{
  "num_hidden_layers": 11,
  "hidden_size": 640,
  "n_experts": 64,
  "experts_per_token": 2,
  "d_expert": 80,
  "d_shared_expert": 512,
  "hidden_act": "swiglu",
  "moe_layers": [1, 2, 3, 4, 5, 6, 7, 8, 9, 10],
  "router_score": "softmax",
  "normalize_top_k": true,
  "routed_scale": 1.0,
  "balance_loss": 0.00746,
  "balance_bias": false,
  "router_z_loss": 0.001,
  "init_std_router": 0.0192,
  "lr_router": 0.000709,
  "num_attention_heads": 10,
  "num_key_value_heads": 5,
  "head_dim": 64,
  "vocab_size": 16384,
  "norm": "rmsnorm",
  "norm_place": "pre",
  "norm_eps": 1e-05,
  "positions": "rope",
  "rope_theta": 10000.0,
  "rope_fraction": 1.0,
  "qk_norm": true,
  "attn_scale": 0.125,
  "tie_word_embeddings": false,
  "parallel_block": false,
  "init": "normal",
  "init_std_qkv": 0.0248,
  "init_std_o": 0.00529,
  "init_std_up": 0.0248,
  "init_std_down": 0.00322,
  "optimizer": "ademamix",
  "learning_rate": 0.000268,
  "beta1": 0.9,
  "weight_decay": 1.2,
  "lr_head": 0.00288,
  "warmup_steps": 335,
  "schedule": "wsd",
  "decay_fraction": 1.0,
  "decay_shape": "sqrt",
  "final_lr_fraction": 0.0,
  "batch_tokens": 131072,
  "max_seq_len": 1024,
  "doc_mask": true,
  "z_loss": 0.0001,
  "train_tokens": 615300000,
  "max_steps": 4695,
  "dataset": "wikipedia_en"
}
Below are experts of layer 7 (counted from 0) of a mixture-of-experts language model. Rows are named router (the router's row for the expert), down (a neuron's output weights, with its number) and show model dimensions 576-639. Each number is 500 + 40 x the weight over its row's rms, rounded and kept within 0 to 999. Numbers have three digits each.
After each expert's rows: a language model's description of what the expert responds to; "comes before" lists some tokens at least twice as common just after its tokens as in all text. This comes from a sample of Wikipedia text that the model never trained on. Tokens count by the router's weight.

# expert 42
router:465545384498455513518560490514545584505508447469497546538552462544525545496456476472470477545450483540517474553506538472440495511451524499470555541507432446456459498548510449354479493456514450
down0:447475486567541509472518539530502460524438401580529497497446492516478444466450486511423506530486565449512481482513431551547551559546607490446525502550462485475480420494490565554534555476568543
down1:517465480478474484486484477490509541511533508478481590539560456417515428502603488557433422469466517546504502470459500499479490481445488530495527432590488511565488536549510483522497435511466557
down2:546536542492536529550530537522524540480470549476441496519523572509520511526492571442488463458541603562486550512500536497394544527434465480495516523572531506436442559528537517516470456441537482
down3:429514479536480630499533531447528470490534492519539453477536597529588494429542471493489447489511513508465520452490429477461563511575510479524552550503519476553529471507562538533518523582440481
down4:514448516551506444521563505511497520485484531477521515563566516462552563475541528535533482524502552534545559486498525485513553466535499517447542503565464531504509619466526469542607419473537506
down5:553507504545550555548442490428474511484494503542447465478541516488517570506478442506526470476519492527514478539506472575445465487508513542522486483505515486502507503412508519493515532488458495
down6:483568487444496472496434467515482490442445504560568520509464461546521577498467524428435470497496567526447556505463487493538551530556500461533509525433513498537468468480485485498524489621561509
down7:419464537424509483472467491581490532529508403473512491502475441490518498500506472489493423448559471477524539499453599431503522484571474493523513484524512427518429395475529538459544492493459459
down8:482492488491502538465498560527504445521465496506478530572477484580473485509526481554525519463532494519494555499507524502442474517530479482431485465596500447524462458468535534510492469458368635
down9:422469453524550460494524452511499552526476429428490485502420506512503499572441516505516511484498507483602509498517473516487447470505459550516490572499492475525474471507501481466586462428484550
down10:484466509535505476470450538504493550597492480473533448530513438504534510505520464410519485502476469496550576546539494481497554527434428446520574560502522437564517511502540450537476511524388456
down11:525538500472462492511464548520540619526462522403506504529557549576459607524541509524490536477415513497491470456509474561579606479525529555539450439463431520495440468531487475503516490571562567
down12:466478452465427554518508529511441549405428531462501481465525587477454478501484467520480518511433462543540484454441531483504484477523504504530521415443558543500552470497487569508403464567509520
down13:512447576510483500477516536506435490558442442384531505542459496457549503540521506498514498531565461458547583459450566515472504486545557498483525478432494472504433501516436510417480548606488429
down14:403526430454508515423469499456544505519446493509565525480503520507468489405492515503505504502514496505523513507450503446528479530447498583593500639524541453527486521542474492437556505513445501
down15:463432525483446546589490398551522506479488499448515501526537489497465500538485527527465473488463521538568528443512521529462458471470498493491467518478490545543537517432520528454474509520485501
down16:577502540571503443544505485557509442497504540468455434485431449498461520550453527544445485478477530516442548474467544499539443597477488560429504573523557541451442494475479437528472563472549453
down17:407482485422433536456525468567483469564456504530527412519468501500426507517522483464471456477478492528526545515505505499521595456501536488517467422499505485528551423513505430568468504475399500
down18:459465445499463498457463513491553531497536503497539493461572511453535462497477511529516543547460441490513479503580461527506390509550463553459416483490456515556533421548569466538562470493535471
down19:471499435552515442523477545509545512488540466547541471483545490534538441451530514533552467485522494478497433497534490486505515545502433513538528541531482506490463510505548508589582507445461509
down20:440539482469500513518478579513469532491501491533521527495527500516483583488541529523570467474517451479479505533510455549485548502498581523545455448508472569416529512547542513468562466532549460
down21:568579590518458556504452526545419490479483456468480550526500488516510507491481531531455495505439524527494475484468527555471517536579529485512478454490504507422496553493480542449521536469581468
It responds to: Prepositions and articles after motion or transfer verbs, especially ship voyages and player moves, such as from, to, into, with.
comes before: "the ", "a ", "0 ", "— ", " ", "his "

# expert 34
router:531486442554414572502496471527550546437593505466525530521523474523532495525454448441495515611511412523601491505538498491534444536466530445544484526517529489420484463543498428481417541474483474
down0:482502561505480498560496459507563457492590517545461506493511446446572467478552448469478545478490522480534536508472499442481427507528477545482539538590513527506474495499498539538449468467410542
down1:513480546523478443517521469496439514505531455513521474525449573459537507532514504447519526503473497571551453507515483423584475465472521477479494462537485445526529447501528538459529467509505561
down2:504512546481501510510563494496505435463481470478457486540555522533502535515455555514506520467497486445528495515496440444515542395415449527592523460499482537527530523474460515526453458510496495
down3:513466492469465518475469482496525418476549537531550475590571499548514441444482460421549537474454564518488511514513474561492441492567528509528494456474448541466507537512468490447464472457520471
down4:488439506526485464563529431557410544553533414477481556413520544544513590567374496496493511480493498464537410489519486496444444487517474455509533542515464497634541457488517487420444523487456533
down5:516512480483537483562519535528514561537478461531477506508514601515557554489464624532509503534461436528561454584558534435525467451443527544487406477482567536547554532460551448540412496506502525
down6:540490455534487525501483548539512549550518512491497515577509482499508407487538481485552483487591470458570516432476534511441499540471521558498502497493452546532491467431454509531491497413512478
down7:489580478545554506479538441506500437535510488490390484457461565451539507478533516520512481423510534598480513532570536476550563545457504508543576523500541544538503444489536541542446493524557529
down8:541486557534522491513567473472530519529510520541495418400486554510528483504509579547441559557483496520541486494490476428434490520517509470477542499471507455583439509504552500519548507565459507
down9:514464493559469460535487506492581496496535514561517459436572454489474497517578453501524540468492488514430524563486509416481510530497519450525542484582456477447485485511385533479479453479448540
down10:501491559517580573542479516503461454494516489531437486469435466443545454528455506460583498482539522564515481528559436537535528541449525495427493447532482486461455566485412508494511542449515461
down11:541391490436551484535617558483428450516550542513461513501518555500460506477463492441500503517467541558486495497457500508497511477494475558583444417542507497458512541530444498478423424492442497
down12:575473474522486494497547495394519496513511514491463475501552466507465547512426520515514518567507477549545509457509563399563514518505445560539480555559508421533533569531540481375456480478478515
down13:485476529537507516512604533570465481475568550512539483595493466503489552507544497457534479446479541504407534459530483428527431441441524507553488476567479482528482500523569518522462405496495555
down14:478480524494515499430445519533470491484495491504488508540521460487487520459564450441434495541445473545524517462468467563473507497544500493398479453539489557541441574530450474538482591491464571
down15:500519486458537506456521503534518543502580503499523585538519531563492535471499490540477478523485477476512516386440431488466417452495435428499547506503543532483452550423441528552542529491488509
down16:487544547398457496529556435513470503560595505524483440484509509455478471530457498490509569536460470544511499480488480487488543420497502521491539495455553513581555507445538497534571523398556504
down17:523435460484498650529470488500483486504529461495483497512568597482470493563473539566505514464514478447501547511578483521512522440470529571538509515526514544571522466511495544496493456465545483
down18:498465486472490538480434452574475509483423535494471465451427474483480483496523547463475444486597479492461552441507493509553494590612483543513490548494529525463483460455498431525503466559473517
down19:446472525566491511490511421492474550539480493428512487462495561565444503445461529515436545424520487523471564448512508521469457517508502426546503510441519559507531472483459509494470535560566525
down20:446497529500485487417452452522534526459557458438457503466547472540470512454491580443510513553523477481495549491546497490476485444448500528517565438503509430485506485512515478592519507539502547
down21:546529500477502492549537514517480536545522533510511494449521484460558547509579507589499526508425485524509468522483492511462538498510544410519496408478504533465554540514470484503562456391521518
It responds to: Forms of be like was, is, were, and digits and colons in geographic coordinates and climate tables, such as Coordinates: 41°42′.
comes before: ".", ",", "–", ":", "a ", "to "

# expert 40
router:553541488514486482556512467526540556481517545487528546503601487514542599492429426456440438545435419543520567539565567517470415510472518459501565527498461443457497506524463475478461470476572491
down0:462563529486491548512532442545470511525543521492481460588564571532459449467500562436558508550497484547556555491525485485520539471497465457530472621592477517501538556514485522467477479512581480
down1:499542529468503474525476483500538569450509532439463524478549521477561556589564497453565549513527507478431533519499522437471458526510521459453532524533469509613495483483519553472465503490525553
down2:555515532505564552590417484520519487411459547510531445458455506476499557481444475512503479568503536509443519487536559500456453513497510520475528553484490584511525549494555565540508530538565540
down3:571498502531560517490544513521503534535495568495425510581513480546383476557533493511558600457456519486405549497454466569493529471464524467446472513517372535450524450486498473401464429463460528
down4:447559458428503451535481483500441533478469491486475518506568552452433572504509493500473533496494501495526490484463438471535538434562541489463406422531460551481533503495545529577561501490494489
down5:534432512579526509546514478461460521481497535472476496588481465545495526498533541567512545458449523549503481507526502466531413604522512430448479478539481465511528499470543545471500513498533472
down6:547411541503438509509550550500495444464601525449489559556446487497435518481597479547486480511465405455537434539490518529491503437478542534510449520492533497489546526500447505470489527472498497
down7:461501458490493491465599509552460523544535494478530438542442452569547533503543543440440443564534515463500441465464536458514535421539495463477439492480467574427558570461564521399515460498439491
down8:494508458550557455506493474593485483511476546535437508499525486476398483513416456466518477470540494456486480516477494493545573524523429478518461488516571518545521495472455421607486546469380429
down9:474443519533473496536471510496487341571446507527500459449468402483400484500498423444479472582518494548564498518533511481524493477566482574488452534552588519495490502498524462441498555568467502
down10:533531444554493526496576504517425529551503467539474560448547464490478541523467415535450529494583490480540497446435446433491500475464515525500490395456448500485518481484475543482521489447447470
down11:533440462514499534449536489558526507497525546517521515468421440640473508465545530553519491434466497527474460550443482505525479447466474505468529511511536465463434506535451475498526479493526514
down12:521492495552478513492529499486532548462531523443533505483516548539488487527480561470540522521534496459490523498446521449599489524512533560485551516474537523476461455449423572489487524487490459
down13:501532495443487394462472495554485481452492497492502509485505444515502541538467504491458457545468470510520519496536522610448521452528486501479505533529473506467550565519496470487513489531512497
down14:466493474539506427500533482522512488545519471532451486498507526497460482454544551496406409374500523470549449497542499504510534489511510490477498409523521519474553498497465491493486438402460493
down15:523565431471434507445484464475488529455550516484438513503537509454510420524540542537533433403531498506504425484491479514460544511541505593521557443498506567543502467527473475524528564467485475
down16:530538525480511519516533474506529518540510549562491480540527535465501512503501490524503523435512521491451504431519541518541516548454500508475518474505521524428519525473509506464522436515500491
down17:560521486491515523512462485470437461441468510523416509440543544554546487523483548496481515527463508608450502492507425509540537524548546472535536544510480466474446502474545536531492443493519470
down18:462493493452537481571481452489558480561481481495546395456499556443516514473416490563484536574461475501554561497581561493400464492551491464500518513509521569556500510509542532515505495452531493
down19:512483472562463558537491526484532494466530545489459572512529515523552531570432558409430458474544531497470454517535439500493569481582523455400462564544477587438437500485554467479504467443466501
down20:497510524504483465493516507490405430475467495484516530494528424471506505427585565445515563504541456484480514559503495516497440504454526532492554458521487454495552450521498424479453429532481493
down21:490502502533463521484515486518540514533473467543506535546579462445480435536558592500522508521476492450458460524459511472493498493473482525551420471431457542491577517473506549502498499463563544
It responds to: Function words after nouns, mainly of, a, an, to, with, for, as in level of, set of, including, regarding.
comes before: "the ", "a ", "his ", "their ", "new ", "its "

# expert 53
router:531533468495450505582530477528497535496516533487532552485534443505524521520447467467470458519448446497543539543542511544466442487478504466485550500505505444456539472489490430495442451469551488
down0:556579481440508458460530464536549555520426497470474454510532528463524458591566498499537461439524532514394506500510491488518534490447457483519486518558531484500521443467514478524489512581532494
down1:480512517448503509486518488544496538554437472419447493529592481517522476532406543489441512525542488501481505511515590503476529488486460535466520514456487500536560493531523525552443538532415490
down2:491519488533506524477507472513454501476553482475527458539530464556527484428472500437432515499486557507532512554541512515512490515499496527523508503555497485485506573466491541538435527465462506
down3:477498505512477524501486519500493532498480565493503532488542522479480527452528465583573521469514510533544482518473525436410488550493473418627510536444517528509524492511511471496420490549453528
down4:499436501533548497464394450534526531568501501492506520523423520458458495465450564552449518519441517538541576537512582491528449488542542480546518463501530534486412441593466538518529422522495525
down5:445584522468514524506574404445501441485528485537462491473484586476471510503461452519534486553508483480456455495591478493483505430409532479484484472511515469528469527444585485439512514526472523
down6:476517454436450520517523527481455554513511545469539432482477488484486454504465485467559458428541557475464513441424475474513518567522528480499606565514463500518528513420528460479456437521520490
down7:529503513448424460470533515480542496563521585508419535555532533577497454460507520480486529516473591505471536531553456443479463561442552502560523554460595504574510478466494524480521502480525483
down8:529518496469446525439408544520539492471449458538465558539451518557518535519536534471394465506498528554498572483551602558453492493498492497528455507494478518553503489553437452499560472439522489
down9:472464440445492520518473490541563551540562459559430493479566455448537531506462511426490518519474566524498439546529469518569567460486521527578529525490454529513514461523460467498468441495523540
down10:454573482456441508488469525464483516460505508473473464475476479455502459531476411431497449481497494479495529393524456522519394490504485554440471522418446508510519517510494527503480472407468517
down11:471517499490514483560458548491528515466540430476516474507467519478539523476510510456504496494460421566472502506451479507491459516504501512514540493491557490504505489528518559486438557493592539
down12:410546508532511528489445597497555559542483478496479488527549458509482489497477494487478527461479473512511492509521495490531551541507509431524534539522485554561518486520465534537500527484514501
down13:515453542475547497430578459465501578506497481520403576538492549480523519523482563431511460503450522514564511511491444459454511446477525475552592471535477524483516492460501485561519481499483447
down14:490489423523527514478406401552450533539465505456514556539518467553460462513504479515463476471529517484463544475468567502438471517567520536514486522492439463511527465527535516538449418467533535
down15:520445535515490531418504473468489512509519582447540500476482558489489479498498465437511460455504456531471483543512489441463484548540572477524471467545528501511508501503544454527506550531453459
down16:481460519556491491557481482429549483407537479548416424471523480508510502469433500496494465482454496480494510411422453527478487453445494513541517494520492471470460466510471495557471495490439471
down17:500529509541466514468518542576419516496536504489450505490480568523485513524519453509546480583454506526566514541503486520420488492532469423431562421483588498462475448502533458478485478545493521
down18:466441521481501548543490539530569469479442428498486497492536471486562513515544483507491493478524474502456463489475438485581507429544530499476496504478534540540490509557492496474567479541499492
down19:492524533531539473554529470462522521545536494475485551497524506483475527512523505568570525496494512519464570551549512526464496506547483480504606531513550491506481497519504489541428433581525489
down20:525552508502502513530499455484483516500521439519546466562529510480556473475428570494473536486525500455503511439507471521471496533528520457512558565416516501519466399499506556458497499502503478
down21:538508525479611504515513472446539494542398453481475489538512437498510425459454450511448509468500552511522490460463562488488522501506447464507462491495449524491514438544447478468496449493545532
It responds to: Words in film critic rating sentences (rating of, four out of four) and word-start pieces in technical text, plus infobox labels like Country.
comes before: "| ", ". ", "\"", "5 ", "that ", "5"

# expert 49
router:538532480495460532530551510500504518475519532502513531545533508567591553520471471453447470566437485522524538535554538507443516488480524487464501484554463511451528459539493473417500478528546510
down0:576491539504534415523434441514445555439427518520444567533463515512550479535471455413472474492480527512463472530409523492464592514490454495435459430513493551444510467506475511553444517531427579
down1:548526501543552575473545429525495444496485524553531535534522519424477540473556473478533522538513484579521513517529527526528496500474534503500510490464449531505513499431524434563555542449473484
down2:386459515435458438459498542505432529545461439561506491515634502510484439529560547473478579534517554470497531518480431502464550458481469535543573493499506496480471494471516496509478499491509539
down3:524465562557489473491457465458473485535504576501476527476459466552481442500500443516481472536468588424461557541516486544568551527514507504571444414437501569496510465558515523514452498440455543
down4:508527490427524542482543503491480504584425549518510459433495443503412490488512458504479494517526525546507502516498480485521535480599552602505418453547512472539529504563515512465549466515560508
down5:517488518523464602556483474526498477545478571498538508538528520530452470521394533493510483506470553488499522499461567515498467436544530419542546520469508463493532439548424471499555481514517498
down6:469521551511507525513495455507517486523455496507507443505412511506461525502492519450491519413538552494427512520524500466466506533493456518495502472491545508480493496503485557500444478406509482
down7:421480521551409511514563512530524489467441509459409467471487522496517462512551519462416583542503509533567447527552519497466520449540467565487507506473505501452485485438514440497513483524493446
down8:467534473499554523517480497544472521499477548395458484536498498546530491439501553527520470519531489502624579508484537450508478480537531477513546601535485412491483519506554524512520497556516542
down9:530455496486475524466534489504475530489518480483477466511475486483540519575435509535557514565463534500534497527524553466512519513552439503452547482550479474574532447566489441521437482442547514
down10:495534554510481524477531539466456482504511588502476503478490451452434556552523500440496526477460450446488538417483532509538558445466483567498433579477541490553476491512521446479560521522544513
down11:495455510524513501435480503479436577487468546520455456452419489518518533530530545479498474514533548489460463622543433478471470436453480443477487512523582537454480463616518466449518485556532498
down12:527487515521504546457465480456552483520588511543510490529459495507506536601508444496478501496561468547453542527466518497538462510416507405458461574474548498447483509556506556479540509490466539
down13:472555458542523531502489487505425475515558531536487518499475519482549514475481489541443497436473473481466453484579501549516497577532424492527519472506459505468514496518480532461566460458469488
down14:532554494469438465563499470477522512523482551489506465465428487508543502494444432506492524466490484471490417503538553535409545481496497497487473420470547491393448441458506444461567508527515517
down15:531489522559463488475453519528472507554487512554525571506500447468501488469500550489511523492439421477429411414542486536465478542536570517458517486469474461571570479526550499476497481488530505
down16:549549474422481547425448474503529530494502513517488462565523463509476491530474481558491528505491526489511449506532490498559478455516519560521508500531549489497562539516497525544465522440503524
down17:469465500506516532536480506500494491492507480540510493527564563526435544482468475485439484467503490552450543518493499538486437465510462527473567537529492493533460502477469500433447492420474481
down18:516495501556474562536537466440460478523513484437512447508469579519579496483483464501564467451582477511498481469460482517454466436501536498525511498498477515439490450584409538476504462443466472
down19:441505562524515473441564629524461509567502525473520511524608433472443576516487542510492534503479442442437505496467509453498501463513592507533432526522454526482574508453560517487486575512575503
down20:563513465528494444503477546471521500449551491461510486506503552547520528478486549479535520466545548569488514435545447550518472520517515490495522491506471526467427554502518536490453572468516516
down21:531500543533475476509491423466490481636499565498449496448484527540484509524455520531502436519485463439474438554516535473533529505477523356504400491490512414493537561467529529530473470487484453
It responds to: Suffix pieces ending descriptive modifiers before a noun, like mud-dy, black-ish, Alger-ian, hazard-ous, and nouns like food, water, engine.
comes before: "and ", "of ", "in ", "is ", "(", "or "

# expert 26
router:520548430522469509516530468474520514408551540422542533516527485472547541544447433510466494552456450530597559540496520551493462494434502468414544493537444485450468478518563476459474481485505528
down0:485528454527540468475508536524432505479495507479544475465497569502489485451498523460459532549468566477534481504554471549581540535436478500499514495513544433482494474473440506495516511444515458
down1:451502466556490514524549563457472474527439544531465550559535457550564456461478553579470462550483525493511444529475554530606515538517463525547488517503515528495515462458502569509487457494436498
down2:494453497415476512524527527489484460473549477478546539505537470517534460488592531483487401467524544481492468507491534522392464522430494490516542435453499520505547427458495528458554503447471447
down3:488516464502480374456546521534494510530497574469543557527521512492487574504477549444480502579517380470489499521477472554493447513548450499465464428484416500534585526438394425501506520551463488
down4:510507495491485450611545463425463472561476559440466546439526484488536446484450499558481554532442563525465446486475513530502415488434502423424521444591496514450550499504513499479412393476459519
down5:510460521616489564481547473437485487537538527507525485573477500539505561509468486553565516582440501514591502475442473562524484514545471504453438516510513470491514545573466406476545459504428541
down6:498518517561533423483528428462501499562527534474485545496485487465484545479487556512454560480486452454435518450488520556451454538601525503540553475453472500520501477550469496465473468547516590
down7:524487514546536506436491493442471556534479526498444544513490432521476492529537463527514483526497591524553586533511450520528481481477477506515484536412454552446486536403463524433488540517501577
down8:479449505465463564458445451473457515514470540454551469535514459456462447567516447557452598517517590536552496484535538446503481521470529460488484530467399460486588497493509413470519475473511452
down9:451471494559488528458417592564519436513473445517480562500500513576500482502526560522464547497543437534505487492500534516441482538576489535547511478476533483511474436567390448452450579511467412
down10:485526526544492596489476539467484485522505427484505493482540537432503531519507477556491522536530513465514502454504503465385437495519529553512454430538482499405495502516487504477573473487473553
down11:489526539613513500534413495424541454502486483470486530577527512543525443498488482593486492568542552492581518467489530479504501525421490562517559476511525496502556515517504486518420498518401526
down12:527452578512424465444475566506465507488489476484480525491467466499511426488499481489455516540493547418411490445516432547535461544515514484501498560459491497588569491540501518449520465541466537
down13:451489499556481486493499456543518449582510493542518509475474531503479511528467513470519461472489525523493533588522483518476510500470525492486500513534430549455562484502541493554535575486474452
down14:518514507458575498485526493480463570568473520491460541489476453542487544516505532477448477420508510461540491487516494463516471397449460513517523462458502553494472568472449555524535528506438451
down15:431476460516447519526560546402502526493451557522441568604527476576633572482549506619460504489484490427474471541509570575555454489479448512489496494497505445548517481548521525442467469512436530
down16:556578550510461519548418497439506584494492455510517483510493544526591442480506484546466543576494576475496481449520496532488497535466525508483530514493477452465515501544514533512501532501453566
down17:462516507512480510524548486494560493542486436510514482459466497532482487482508505491499511563538459447519584467487450471489512502545496497491423504588505436479439525579527598504462570479421506
down18:490487542445511469485490528461447445523531581485513491517485547562437534514443442503425510508475425592497394495571536529490463486468496450550469498476455487460523434438461457439532442494489477
down19:501464496461471503503451550465580467461486465499571488483460517465424487457532495523567474545514514516456553514484550489507426478455476520444540552509492553516545517475609509469397541613542556
down20:502503451483533500495565476479522559496549506491513518605520530454566525492523453462497458500449449481492483496545554499448460511515489488555533519466434496485484374469503534420476448474494449
down21:569537430499551490550549555426496495451565478415501528526529442490561546495528503560452473485561544443448552502542540496496457495458514483517507503479511459470495516478519597512539520457544573
It responds to: Nouns after a, his or their, naming roles and events, often followed by of or in, e.g. professor, member, rematch, antagonist.
comes before: "of ", "in ", "and ", "to ", "for ", "with "

# expert 51
router:463547475551476514521521492531522538488497514468535567518529525520525533505468505451506478486460447521523485498502519492436498473502569470473548548491546515403503471506482433498521437444566467
down0:511486472459478469481481450541436533479467495438532524486480442503526496495476464440541517558462535502561614526583506529482516528474407464541463425463502498530529531513535461481509440487542513
down1:450520496549494508507514487489535498472486433446541513460565488514503414522519539540466528484549572497511435463547368455486500523555452548536464467464513475444488471519499484536506484624508509
down2:524444521472478535495540538487510553473489495486476469432505489532464489472463498493494506533481406498529483482516427466487489561508464458490494516541550459522458503477494470553568531528529523
down3:489494545510531512459513481456479497486491461481517497547442450493480516576428469502429441419510567469456382493499508463445496503478455461438403449487541503468529522531561496459477455492465409
down4:481510492474562429515541521486509544508518507574526469521525468517616522453554468442514489431433539474543519466481532497522509443448491449482544539517491511587487516554531545439462465500625450
down5:511515538497507487547512530493434556489542510505507540486466555477522550651555469490516474420504553488441464485521451499467478497506512517510446466534464499551581525564510481470577431509572529
down6:522491482496508506478438536544519465532444526543501505502459468439499463439482477522409481517493511569545554504452560511490498545511473490500482546541508452492475524519541455467516557510531462
down7:490523516539498463488525489480529462503505573514526492495473493497498437484494479535507447496478539543520478582484474584484502556558455418480373510465548553539536528516571440482461465511488513
down8:526497476471487541489462515540452588553490514512512486509481533527504614513511502496498494476416522483438481460540485477555506474542514482572491536498502532525546536560470510522465486527473460
down9:500549464485472445522527545502485465479522531431538519511483460474480498494489540516503559581486580493491461522509478504529511589497504511502472406510496486505498505457479511471473461507509511
down10:494507506540506524538486481528493517464507520489473511501563537522482539503464552540534518456519478492415455410410500458498494542531454426559394449448414533514537462474509471489483471529466523
down11:446480533492511524462566436499582475483562481467540475522535453566562470491492506565478496482563475503487534483456541459511495493483450455473516462508539549507511452461568432517509553596479492
down12:492484474482500530568494453487436480505471575491446522570524465440524466456492480461489500507470461444523440537495491507498497442512474519474517548435485506527503467457559481487503417476529449
down13:584541454510491452502507442462499515486478505478564567555495545504456501519440468432465482611494507430457487539505534506495530428487531502444475456555550440456516531541472566488516428488477482
down14:487452498470524473484506510547491509567542504477591483525481440467498434515554562505437483460487482518478469490401535524470533428539445486489568435508593530526496466525478447539526458544486531
down15:451456519545550423524503462471508530577503453509556476430445452462561541562532480488541552521475497453491496514478521489366455518480468507478547564506519478475498441448538555452497515503512531
down16:529487484493497578562560523429526529509570494445469534484486550461526549494606498507417539477506478519492502528472512507458548495487502546404514461495514541430443477485495468485494564558475494
down17:491547535426472519464454501511514471466545507535528469555456465571541518486486518488557527535542536380443415489444556526496480498441490528485490486502446485548547439503496512466485440504551508
down18:440528474527485536529482448522484486477445425483489516488493513539498437475467472537492502495501491465479487462434480493455464499490521485502520599452514442493477571475508496578518543503513496
down19:509477524554507483489495511433468445522539467550518474479486515453603493432477480524500486555473487549492520555574509498472517548539456448535577508507485441451516514505583504511499574442479463
down20:526513473526490483528508517566575436539506469553467508452544433565464478415480584496447544537539484416574515515534525533473501500511545467510486555546453428527569506500530519512545458464516453
down21:506536535472460541623511538517452491509505549518442530506523526475540504541532532506561464505511461466522484558526481435518510486490607532476552538449561554543513584473487472460502519515441484
It responds to: Prepositions beginning place or time phrases, mainly "in", also during, throughout, across, within, as in "species of beetle in the family".
comes before: "the ", "201", "a ", "200", "199", "198"

# expert 43
router:549519465550470537524485454542564486495483470478576557517503448567538546515534449436439459576435476593510579523533484500525494531461534435488571521454524499484590486508547484485473485435566514
down0:555408509443531441490486485508472540520478487492501445491530453429389441533424596502486549475537455495390559482527441504508464460489537475549499512485452548584514532478569498559480559464532525
down1:489522459490549498531551497521469489513486461530511492501524469484463483476533501503512485533457562527518455463504459509550519562510458542507484519543540503482457533555448490486550550462546500
down2:486553473490532530494478533542493450552512524528435486555485442541509460557599482477489525515503526487544483487530528504508568524450488509504497461498478460497512473494430492494576477508547474
down3:476513570449530414498488543472509449504542488492572465504532533455531436489461479451565498468445471479523536459512529546547502511529459542418541484523539413451439493502497465424477528475515475
down4:501491450516491518483504482573514622538426501533503492488483525528479566513408494532412488584548509605413489494471518435457455542490529505504465472437435504432554523473487479484493454548488519
down5:578510496477524451461529478521517511581459600530517530500511532429506539566505456500487500451548487514471521534445492527473518548525503497525451531481507475539515490498503490550505535564583505
down6:441531496579491509511526576437513497470595580448501507502464482526531469408472483482500478511534459426550465468541518516530498557442501453497519574497532486399510549517476580499552495571551503
down7:520500478468498523486563525449472481506480515520516551373546565609419534470381528522468551523556512504509496445532543443511458546551452507513477477495492598510496507499563549519410499513469517
down8:503485552501507558536527486474425487493473489513469540552552432483460525575500535516562539526500492429542514428442483446570505487519461504477447517501458442521442557495478502481545504495461526
down9:485447502533593496530482514474460428477504476485425505516541522460502546480528422517439508484474482509510482490573538513501537563545395508471506454542488510481454479468449423426502496480474466
down10:503481525527485534596499456523542572535505518506469528555483491501510552436512473469528430520507603494467484542541504494547465447501476513528493446545492479507598596450512545531518519466438504
down11:512471510505545534499482543511516587463410539495511480397480577552429501495444470503515523484462502460455581511507506460587437451534546520445515568461541474491503460492538508503522534549509513
down12:494504487466505484534553490473494450482492558508441524554423449470468440511485531507549453521523553554506474432534548512474536460523446511499524461565496519462486559566489456420465454501545423
down13:525467536551550509502506594462546499454519513436491498539473466474475458547488419536493484473451563483549446496596482476462475514494541505491449544517461476467468500533538523452525519525570585
down14:508456565566482454500491449518519498558450460551531487489443587547582509515504454484525523571529392443494498454498546459544479546474500509450500543394559583487540468467508503518511575522519519
down15:431484581520462526459442475540497426524442501489528476461586569508550424483519486473538490556496503509467552470551546527468517522459494548428466500502539570514526526495504465536532511517566548
down16:561460522501516503483561566522534486571446504452494491477550530534492529468510540513535517528494499473491538489417517488510490481499510491444466525453470473516527540487549477489460494465529502
down17:505525561500496551507529529538401499587491461475459543521540466516534538473519587518520534495517503490564514506528531497503522473535551558469555525537508470484491579479508495552600459498480455
down18:483475571480466396555512478479524473547511544534537518530552438466515469470515491530479566486464521516393522577501496510505526436527494518499509466470525446489483460519524461447516472494491529
down19:487537513490550524515486474500493421505467446490465448478534533485518554524476483552487455494458582552603501468524477533565505489540486551482514553581528489569411526596489427489533527370512487
down20:490563498483484455535509493540473525515475516499487534475454474417418585526444533482455496480452531443467419474500481481496514408477455444503535450475488443467468544493489477501403459475467500
down21:455468550477462581544480490425487583564493518499540541508479545535498375448491460503557439505455512496513499482414489517533440463431533472538520522450516545446572524477490513576544573539429488
It responds to: The infinitive marker to, prepositions for and on, and modal verbs would, could, may, should before a verb.
comes before: "be ", "the ", "have ", "not ", ".", "make "